Experts of a small language model.
Size: 13 layers, width 256, 51.6M parameters.
Experts: 48 experts in each of 7 layers, 160 SwiGLU neurons an expert, 2 picks a token, a softmax router.
Below are experts of layer 4 (counted from 0) of a mixture-of-experts language model. Rows are named router (the router's row for the expert) and show model dimensions 0-255. Each number is 500 + 25 x the weight over its row's rms, rounded and kept within 0 to 999. Numbers have three digits each.
After each expert's rows: "mostly gets" lists some tokens that are sent to it at least half of the time. This comes from a sample of Wikipedia text that the model never trained on.

# expert 36
router:508515491470473503508525509513457460468506498509505503493495489507520539521497498481493499491510462532534468517502486467506428479487477487460551499513499498518479513512539504515538519525532543480515479467479483504515484453544498474500528507506463482488517495512505535504459524475533547507489481457534502492519454508479505523498544515494497491536539532491497491471497509445489472445529555458460454485534475518481500464484543479454535513492531488486516489536500485485501526502495513504480515509473522544533504525513482478467504500499496469566431514498493479490544507508503505477474440531500516485486470469493470522470538488539524492488516511450521489545511526496530474448489510507508476519458460517467490505534486487517509520514514469490473474471495528492526512505475492
mostly gets: "ig", "and", " Apps", " ", " circ", " January"

# expert 6
router:516535483486489469523484543462480512522514459486550468474511468469484514509484492492465459451489512477537550488495503483528516492526487507480543461440499530494529462539484551507493539492493481484498467481481513491510528527478532493495510469510489497493493501482505455478553522483522524482490506502538480451498489494517527437506462462512507493538556526533451461507500457488471516517553459484485477498440513510497514506544493469483490527448495495477498485476540481512495517494518543501508543455517518510521507508479501487453558477490497527487505482526543464482496495484464473498489516506496493530566521533526532506490485501494488509493515525475517510494457547495492512506469463484500493504484515499534537519472497500509500529537534481508525493529517485508520506516479489
mostly gets: "ep", "pp", " Rep", " Sup", " opp", " Wil"

# expert 3
router:467491513524475536446495491451504476541509483496476485503498462533546490498526532519502500537487490522480494490515477534504471518547499475491528475460506525498501530501529477493534476497484471493517503474497522501493520481473468489549470484469541494514529500478460480499498457505507453475533461516521497525528513525507508525490510493487475502515480510467547526525504523518455493503511469529524515512488544446552466529441486541548486544512477530451487560479485491520515497546528480481486534460518483492447493499539486531488481439458445522479517476521491522484511519511492532517537497511489476513526526537473493478497490492499456497499521482511518510494537541515489501493493504513506514458513544484492505501464530513500547493501511503501470449481495488521546498478511483
mostly gets: " for", " on", " at", " of", " with", " from"

# expert 22
router:491491525506478521432524484540540519504513503501445518523517470543546518478507505505490497465517501503483489512496489511458476496527500505508465470543467523524517486518454504531530489487464475523487492547517495493528479473499459484463461495470503468477525522456461493495511484500506505462502504525483480502547506532496479498475488529457497526531471485469516527537522500556484521503482491486484447468451489452503489506478467530540502506515451507490452491524444515510502433513487475498480536450530499477522478489513509500520494512506456489483536515549476533490493507447494539514518520522481474502489486502491528487498517456502482525491500479553478488502534518490492531494497497491471527524526474499499508540447499497512508461481468472542470499515520481490537519480505549
mostly gets: "ated", "ited", " used", " released", " about", "ized"

# expert 18
router:508533525499490518534497501505458493507536484489507497489511534510484510502474485503477507510530513513531459490491511521487489538482490480513463495470486478499485529536489445499488444497513545500488464474508497463471507504514547533468499530516509527493491459522536467539493533496518523509492480515477473535488486465513497515474482466497477461451470494481499492500467479477505522497517498521463541491508499505544524542497546503437537456488485477441523511524511488473517471514512523466505503557486531521475574527562509493492482502487496486507458496492522490473509478540491486476475528512485522495511488505521477524520463533537520532514458514461480536507556542507521527492514491509474486490461473536471518488518498493473534518525485536516488513494509538507491418479462487
mostly gets: " L", " H", " c", " M", " C", " l"

# expert 29
router:526519481512489512532563541546472482497485524469500522501532521542523497509502507513509515466485517461504495458488493484486492509511506468490489474545498488506531495504528477485506484478486541491516508491515496499478506456501553540521460521516497532494459497513494459507479479503539489489516468510465489530478540502470472478480523547553519511487483517505461487534547525484496451488486490464507496532468531520531505507491525508513469527498535488530478482511514501484484502531526465499517505497500507497506503522492464505526461572505500517561511546481522478496496486561538470468536556452477525463434547490521469554486519471502481500482514526503498500545444523500516489481484531506493502512522506492471468521515474515519533534511530468526489491477546520486524476510498498
mostly gets: " it", " It", " \"", " they", " who", " he"

# expert 31
router:509528497531501495513512489511531532521488517525437494524506515463446553493482485478490524504530504486494492524539523476489529534513494494472484532449476504504492451542525520549492513513538479514502470485535514470486509483489499511489490525498472507519457479476544462456509512496464480507502500483529548524470520477503467495510487508505496492489505462504517473555501505539430537484470464507484505488489513498501487531514513542506533553491512517489472478482485452477485486519458515484513458499478533522519525469482497483494534521532453520484475495473515475475473489530484475488522521501494512490499508481492511532505518537499501535493430553468523507489463485515525448485500461511499499522473479508510493481542481461537571513502523466471549513478466478514495473490508462
mostly gets: " n", " Pr", " Br", "cl", " cl", " fl"

# expert 13
router:513503471492451505498513513494502492516470485513513530453498527447496477479516512512488505465532541462530514512486513531554492489467510491490507529501495469515488496484475473516518494494531495484480518463475488508557502511509448477507495473482498464518507485523522533462565529497462501463464510517470467523503489510487461458481490527473548556504521469496520508453500465525494508494508510485506505512490465517466528462495510514511519470495535472435537571550492500532553485499512494520473459479500499503526472452508478518515515515503486518495467470490517475545522489527482524523512491465515473543489499509488482518450506471457493510472494440496442500533487489508497511496499498492500498477493487494452476496492503514527469498502488574521543494500511500531480493554500475
mostly gets: " James", " George", " Grand", " Thomas", " Richard", " Henry"

# expert 8
router:478449478468479493534495545552483477462512515493507502513510535507499482505508499456520519495498480496539510484506503492517543543487483525475524507464490522492488480532446497515480488521530514535519516471509502519472503513495547522535516507533510543484505476529473493531449508502508520548530520490511499532486520533494462497549510514528472498495470521506469497467451504476523503441445522510492498514481499433531501472472512465478499470509496532520498544490543504531537503516518483493470503527513443492489551497495498522533489491522546459550477511520501508522533533510448523489493487506514527469481526529510459468499487530512518533524505495494501535483524501535495514474526493493466508459495525505547533496501492538491496472469453478524512484471445526466493532483478474
mostly gets: "\n", "|---|---|---|---", "|---|---|---|---|---|---|", "|---|---|---|---|", ".\"", "|---|---|---|---|---|"

# expert 10
router:481484511452487522492511506479433546483496476483498500531454494446512503520521484535507532451533499510521485475535499489534472524504474501445551505511523486537494502510487508514476538455504523467484527508471486488519543497489485538512509475526483488478460511453528525545450501488481488471458490478484497505463497490497514500504517527517469490520462469464475488497527542479460469517551472520461496491491520526499539482507531464476493475504523501489465487481521475511505500489491527519496483506453541479528503507508534494501449416489508539518506480452493472513508501525500482511478506508478507524475505530507508536556539529544532507496501514510484465470455485511515511509463461506465473528523505497488490487515471516493505506481501545484475494520532448490518544518495499
mostly gets: " Sh", " sh", "ech", " English", " World", " British"